Experts of a small language model: a variant of Muon for the experts.
Below are experts of layer 9 (counted from 0) of a mixture-of-experts language model. Rows are named router (the router's row for the expert), gate (a neuron's input weights, with its number), up (a neuron's input weights, with its number), down (a neuron's output weights, with its number) and show model dimensions 0-255. Each number is 128 + 32 x the weight over its row's rms, rounded and kept within 0 to 255. Numbers have three digits each.
After each expert's rows: a language model's description of what the expert responds to; "comes before" lists some tokens at least twice as common just after its tokens as in all text. This comes from a sample of Wikipedia text that the model never trained on. Tokens count by the router's weight.

# expert 47
router:107127184099135119154101133109110123112156118168140140095133125087124144116136148186098134072111178131162152086094054131145165187191161150134153141099108149153146063076060159152120123150158098135137092095101170081112077158127138146110182127156114164107150162089149144146188137109119103099194107111110156171124100130144159153126125165160125096140060118124108129144162086135093071106139122126089164151088107114165123179189187081130112110134123178144056117161090191156099089144075160067091107098114074121102100070123147100120083183109163081142174154123130158143170088132189187137187134179068109160139113120112173120176139134168092155151200165135102130108147170167145150080105136107094121058113118103120114151117108123134127166102133130156166074137111159127075058148089104
gate1:150170099088166137174188095079181124117112067151104097091115125150147102151118095074161128155132131169141163100159130139144129130179124093115126169109142137077190136146130112144121177138115106144122158136125107072081126130163125099118133115117154147121153109040152123135117179157092141128140120082151135117092191121105170207060143142056109140136151121063162108094138067070144142193118119140144121098113125135080151124110128153137073155086138196149255126091149131160150138154133108142086144119100061102179138106146138147099076142143202111150114133119127167127143083174155100184095079111144119185161139124108130165129131136171084185119148119119117086122126147099108091120071178110111133136036125145171124144099150103167117152136099107129130138076107150160102201168164134
up1:164124096110094114146126082092173168114153066147102127153103117138149067137116068062140137168167100164144146094141152111110145182111125053073097133114134141121168201095139117195101151158127098097091149130107116090095129146093175099074151159125103137127185105096115144124111202175144144140120143073167089098078182136116167182069139193132112132127144144141091123120132047087165120130113157120148138105114162119138156083108085140123056136066118190150130122116139153156170128184112122108091145157137098132135120143165092158135112117180202113163081136110129147093121121132148161188092120145161098153118139101103162177117110113179093134085118164157112079106142104126108131138085176131130111153000202124123103120115143114134173147120064101098089122080129150169146158127132106
down1:091193092150078152107120179145104122108102148142132143176164137068129135166090120094140168147099123096103085119164188130096173147085118147119103103096069163169167150179147089082150063198126141164130180213122193107102137092138136086141118088108131085065130155122155178126144176142091106147155138144139128144114154128135151150093135127183136132128163177139166121142102131163101091147085096119125078143113095139103098129076167146120200114142200117193117130213134142136086127095076156099113090186093164132107157145129070101114150125149129178092118147116143156149155140094111067141153159161105141177122121108125102114132121098218141097071135132124107114190110152185140189067161099145109152090121100146143177111102146165073150138090141096172126111138176192075136115127115124
It responds to: Country, state and region names ending phrases like in Ohio or Romania, plus == heading markers and table rules.
comes before: "\n", ",", ".", "8", " United", "=="

# expert 31
router:153103147095120122162125111090142128092078139143173186104142125093122193128139150174107146089137181159151152098112118077170131194138174150155120198098086149116094106100119155127095097126159093141147090096125188097143117144135204124166145161181153136092166078138097160122165090090115136115151118131099098152168114148108181184100115178203092087183091134084121115157160095203077133125120137105125131124081094110136070138180162079086077127075109150194118174131145155107113089173078087112075117115127100115120110060077123092130112181074117135132157186160103141102187104149156146161119173124088083141113105116071162131156105124177131103158181177093162179104142163156170171103109087115073134107094133106139106181142141094097144138116167140141150106103130175090141151155143133
gate1:125074152155120156167107123138095118145152124141145106125094104148107117094146125109154098114177085105154075128102113135121096033107151070163154091124085127112082110065125108106122143153125135086093124096116101100102153109147102104106187113178157122137045150113141137216091182154117127128056143121076154112120141137151088147134147105140154162115071136137118063128073130099146097120179132169135139151101170120108051160146170172165102150048172141177144116161132127137120123112063203181133091147110127126110147157150130106146085052145183139110115152142159127098109125098144172159087041100141186097195157135097168146184159118172167127135113139099133076088111097138134183094110141120113062123112099090143146103167169155095160122137095121123120091076078065152079130115091137
up1:096104148154144162173125164091091122163148126159154111149116103123096122085145105114181118095138110079160108117152102151154107043135128089178143139163121129139109155051129105140167158148091139093061135131136125135094139094119051076119184142151163123154051157096125108153122131135168119157101154142094154099090122079103072170146132094164105102156042107169123099140104152080116114152182159170130126171094146140041079185123154160147101147072165082128118157159131085117142124116066206175107097126120114131131156157080140126161102043139180154111129144123179129121135116065118155126104075095172185130189131167123146138185110139192137153166110130129135126073107106115132144141109160125130090154099111051170135095161108204136142103146102123090099082120076127171093134106106147
down1:122203160088082105108163118122178145119079070133152089190104104167166120120131173115124101133069129164132112105102130094134070149166116154159101098168144112111107077142090168171102155177096069052075081074127102114134166106152123152097165152119175153183129132135133142128112135116147117094171121115112110146111114080144131130135137127116135175100111166095097104115203164158151112122108154153147119112205170117183121125137099141092075072094064084127161083134094144120137124161098140089086150072096138111141128157169083124097193126171115114145166119150133165088160128184190132123173184092129192134073108144117095105176140151150115038152170150114174157066141109141132138198146096134098126142097073090113106110174118116157153100191138111146130161166152131076172168153113137
It responds to: Standalone space tokens in tables and lists before numbers or dates, such as | 342, May 1, currency and months.
comes before: "1", "2", "3", "4", "5", "6"

# expert 24
router:110131169075167087137079095100135122120102191109177121106199158114136147130140162149104142112169148161126147099074094094149182167133184124142173140114126145199099081120128161122127123130154138197154107092113181129065080158126122130134142160179170147076114114081139162126156160088095131105168104206139183152129111137114126135083165147153102113144086102127134124125147141165090073074160093083073146113089122082120106124153151103093133118075102135193131129161065177111113077156109108087112078121139077125104140091138131113106068174087153067173143164136146192146187101166138144147150152158064111180144151140113155179115136077188116103159182133087123150108172142183162144074078127108108122102073149123109086156183088126097121144119159131143171067102106155104095122106095119
gate1:113165160137164132165141060147091174108148080082091157146145109078104150148152160135122166107143132139139122070159110175135160140127166126166120153155212105092108150086095098162113161137075140137096114077161184123119184112125104102072136095145157141145169162133123155168165151113070139165092184148083138136124112125089133128125129117144112070094100159123085108081179169078139201118083151091084128098092116142087206094139102126053087167101090147081149089142136072128155099151102097127128164111132122130077189124118115143148080108108117115216141134158107151102176093190142101122125107098122119114135106106183068176138077137111107099106091072118115174212180095092136113080145142102082171158123092116169125136138082146104130161118181123187123117119115121189138141118177115
up1:140134155174161123107142116172099169139128064091134111124146061133104116135189166154158154139115195141166115140163091178113116101166104126153138101153224089121112136091123069154077159134082118118106153101119126141109140136102112150075135113151172136136143138131132119175114147146045125177106203106072141134081136118082132142119096122171115095166098151165120110119134130040153191145139203131090095118125100176102141129139093122121115160120134085127148103126154038101127094128127066211132163123126184122074168174155146149138132099166115137186113161131136118142124109179179101120102107139094091090086123120152100138123099136108128104112113099192115118182146102112083112128156154051116156181120098166115111127153097183127129165144146135157116128119012085196103169113170157
down1:113112140113084115150138174098158080091173133104180123213066115084160131113126115136098113119165176066102118132109117128135122096115113139086106076144091140106130163160109130113169094100172056068159122084147151135131139153087141119160075064147130156179157118201125102169095189144167100125140086073149177174160094130107081053183145176164119140129187170149100177127108122093131117188140152149154142115139150135131124122052180146177084100116117104138099108090129129063107190148152118116157113118131123082111096125068124128162179150124151181126131162112128155102119140143079130181099166094130138111123124161087115057123118137141203150141204151215144165104086180135107148154146152172145074105143123121169112070099148121156121158095119147099123127161155093139087099139135108
It responds to: Verbs like is, was, are, became right after the subject, especially in opening biography sentences such as X (born …) is a Japanese fighter.
comes before: " a", " the", " an", " born", " known", " his"

# expert 8
router:107107126127141086184095076065094105116143146159137164117107170104153205147158155141105121087151144122132120079122062116179151138201172170126186149128082181170102094096100129109117102119110094141189118127102180104125077133082158108174152179201153167150130174107102142146177120151102146055175163102081140143136121165085125141110124169128103100152065091128077069159157112150138095120160105116120160148061161103158103174154165104104132122110117127136070146164120166123081116112078169087088112095113069118116122085121118104103126156103160100143189159161104152126153112168213136138160107151111072163153079089093132153129133117140126171165155205133145128088148184166152149123099144084084176096128136087094107155107105087123109145155138134129189112127085175131088090166102135
gate3:116150131127166117143146099139137144167080165100187194083128137144114088110179099143196082134155154102117124169117132095174069137109127177122109106135111109164130100117167074134117148110108074082134132166110157134123130167181171202132122142168124101115109106142114075121086192140151126051130104094100180107170163206162104103150128146116173109128146166134177211126141144117139118082117147133140204128156122180110137124103112120183116157087095089171132084101143131180116134151111153123102117096126167121140140092150122135140098172133127099105154104095098144117113128150188192135141125117139102152196146105134124156080133097133178091110166124120074174090115155170152197137083160150083090144091151045080120182116031155164090159126176121083108181144109153135097135189131166
up3:117121128124138155111123175148097116141029180069176188102088088120132153087157114135178103119146065149135100184143083076179112122120111125137115125124108166114108099167155100145129114114122083156114127165090130121103118125165144173141176100154168122107141152099113119168141157149109097096149154086129113112192175132192134105179155144110144127167204138132135115152119144113158131137192123111138174093163141100121138085079133149169146128135089128121109113091094102139117187145140152103111114091189173060130131134096118145126088126107117129146085124054057063093106106193164170143176121120131127170141135078123124160121144126154119121130118121090167220086096139141135179121107122087062051147112097094114089196139061090119068182106165108124115185126079120170124120182093192
down3:106155137111137137169131105106124115148110171126098116069073098149131122164150148135145134142143115033068102046156123121108087140160153139108180129143101149108113114140156092171104097151117134146113203112152168174102102140173116160129141105195135117088071141141167150106120137128115144147118130108110163121096132180084145153142093095087103132103077116103118136175106154094113092121146179089135183104116141115134139127149099140111091070137159119132162096025092123106099078203124123123121108090170152147076166120166189118175118123132109146118105113167089147115033151178144127173131110178097148158089160131116130155119205114093165154124057122145183174141129137109071127168161184072132118080162150131147117196077156117140151110177139149083095145143123105100220101063163129
It responds to: Final words of organization and place names, such as University, States, Army, Foundation, Railway, Committee, often after United, National or of.
comes before: ",", ".", "\n", " (", " in", " and"

# expert 28
router:174105142121107120147135127101109108076089081166150182139127146105141167156148128173087131095156167180115185099089093099153123134145184161113123179087112169135090072118104151125085135092147121160129072132142155079100094135129166115143184156146144175083165101108122170184163101113117149136126122133086105167166107142106138167082181140195060115194108079084102117157151085177104123134113094111078142147050067095161096156163150111126129110105141179193137164163121148101072108172071067112130102073166089118142154085117166120126126147085148108130166185161085143121161103132173169147145175133080054144108077088098151145125106117208137156161149146106141190136144154135140122119102113108090144116079113123137048150187092112106116141144165110153147096121127146085151109169129086
gate1:181066119137124120138142151136095115084041061093156126130123123164103109114151167120084113117159181113171157156128133222144176069135152209178092080027093153156054067136167163101141152161144138144117143109105130094098169108140111168111119073103086085133167129154078117112118123135143137123110108099121145107115128123164121144094122103116125114159155141109151119138127162151174123065168118097131091113072115110158138156145068177130116143147143093118138150133113159103094066102143078185127127134160135122179132118128088135160102175061083125138108132150112154121086108102168095160102168169131142145178110183155125091111131179147165142117115168114098098108085210156133104075075120133147129158119127104099081196203129081156083100145127151094125152129148174151128149198076130
up1:141099093154132153160125164113129141139101055096173110127115164163087085126194124111072097108185141159158183097151117154160131123144137212148116131069145164162072085135132148148130138135140158124145167134106100132137168112147109147127095127120099113151134142142114180134086095165131093099126094120092128092133117066165114157120147148143199133143157118114097116120122110174165118087142115127154103154071176171185108160152102146126122131148150091099108123112103124127085083086166111153103109151159149093151154086104104152132100149046053101118120154130093136126050106134186074140092159155147145136149067165090182117088083138166124155138102129093097102130152207122142122116071137127133068150161091054075043171185103086159096093136145120112090153097172178123171144173042082
down1:102040152051173135133089090090127131133108143166099136118095160120114155127082092102070121168142184185099151188202177133105151102146132070078186133165128083141154184163122097154132170150126140132131129156097108168106110171155096121110135117104129123167098080087101132177137071150134155118163149137097110141124115123166132136174121118146172107148153112081123177065133157165122120119122122097154170161139127104129152130157113149100104138171136127157180091162124137106212061152115110168174128138194158171151131178153079143089103149104069132159124179159123139079177190130133050123088165112091128124173132103090148174111177124145160117110095151162133086133104125111101114147129067190123063140170183096150162120104158079155160062162165183123110168135129114176118115132108133
It responds to: Spaces and first digits beginning years or numbers after in, the, or table bars, such as in 2016, the 1960s, 8 May 1986.
comes before: "1", "2", "0", "9", "3", "8"

# expert 44
router:146150116094106106165121070122113107110095122168150103071185159108167150122147147130104203102154121142144174144094070097150181171126181145123199196089131110186094122165094129126115094114153110174165138073094137074112097149132117101140112158147198180090161079063095154126133126120137153094136134153119153167133101154124149140102176174161096106124084123081125079152169135159082115114156083118093175127126071083153104132120150102084098091075096145177115204146112148110120066151140134088095082084139102088113076093117159099094115151085107081137120138141098118122144097166149138182134124156134110138138130144131172176173097076118121116170158182095140135152167164167154155059096106147097154143072104076100097125165131076064123174123123170138182095121094150089145094175090098
gate0:101131052123172095141178111137130116130082156157120146133155137186154152180153183141155091092119120071110081148196148104123068112153120159153093086144127156128153129148101134127134174128100105128159143150076089127081163102103195118115111138118066149130123099150053121113124132171169181067148110161100113195112101151089096108139105131112129119114135167201061117121138117118144081208111106154147116180123159139130135163142135104114121135120067101176085095131143112158148078154152130143105091106089173143131028185115100138168139118192201121170101132125146082176108097097130176149155108136174159117128157144124156101167110138117148134209136197113117153141102099115142219121104171115142085100090152130124135129163102122177123098126139133102096145063151140167098137065183169
up0:131130052103138115129122097136119159153079139154136152136150124152129160149129120171163139128134135081146106123140149098106096120119081105127146089129114150168168152171087138180110183131073116117146125150077117101064138141119224075127125142155045147169155037104072158074175152181124175041093108181120096136123095126121133127158128122129151114117151174185107154149161153101107108125069134113116105140111139096133132169160113110139140094089105111161141131164162102114148095145115148143091097090091164092120066131090085102143075156168255109189112112096138140157113137115071164151185112105150126163108199137132133099156098120182127083223099167107130160131153091110150134175127162077142116130124125176146150098181153108153115109133156132122096165058163155098118135095149119
down0:101099177136108169127074123130113087149093096132169107100119105145100100139064136138161148139101158095102128103126134144133107117145174148136225123134172118153181119109121129176111067123078182114108167111123133135153157102145101136111107133154152079136196099126111115083145093077124110161147093131121122142091139088129114043123142130140142156147146053109157196103084198179071075097051138086081086152093121069117159092134103129110166152155154177103152203128182149093134130154136122083120063192133077127140120133200102118146120191115138222152127083119103105129090075127138049132100152179153153097175134169108141180135159190120176100140111149121128119098090121146163151087163118164154115164147110156123118113148123187104137172151174145117113117113165149140162127119126098
It responds to: Auxiliaries, copulas and articles continuing a clause in prose, such as has, been, would be, is, the, after it or to.
comes before: " a", " the", " to", " not", " be", " been"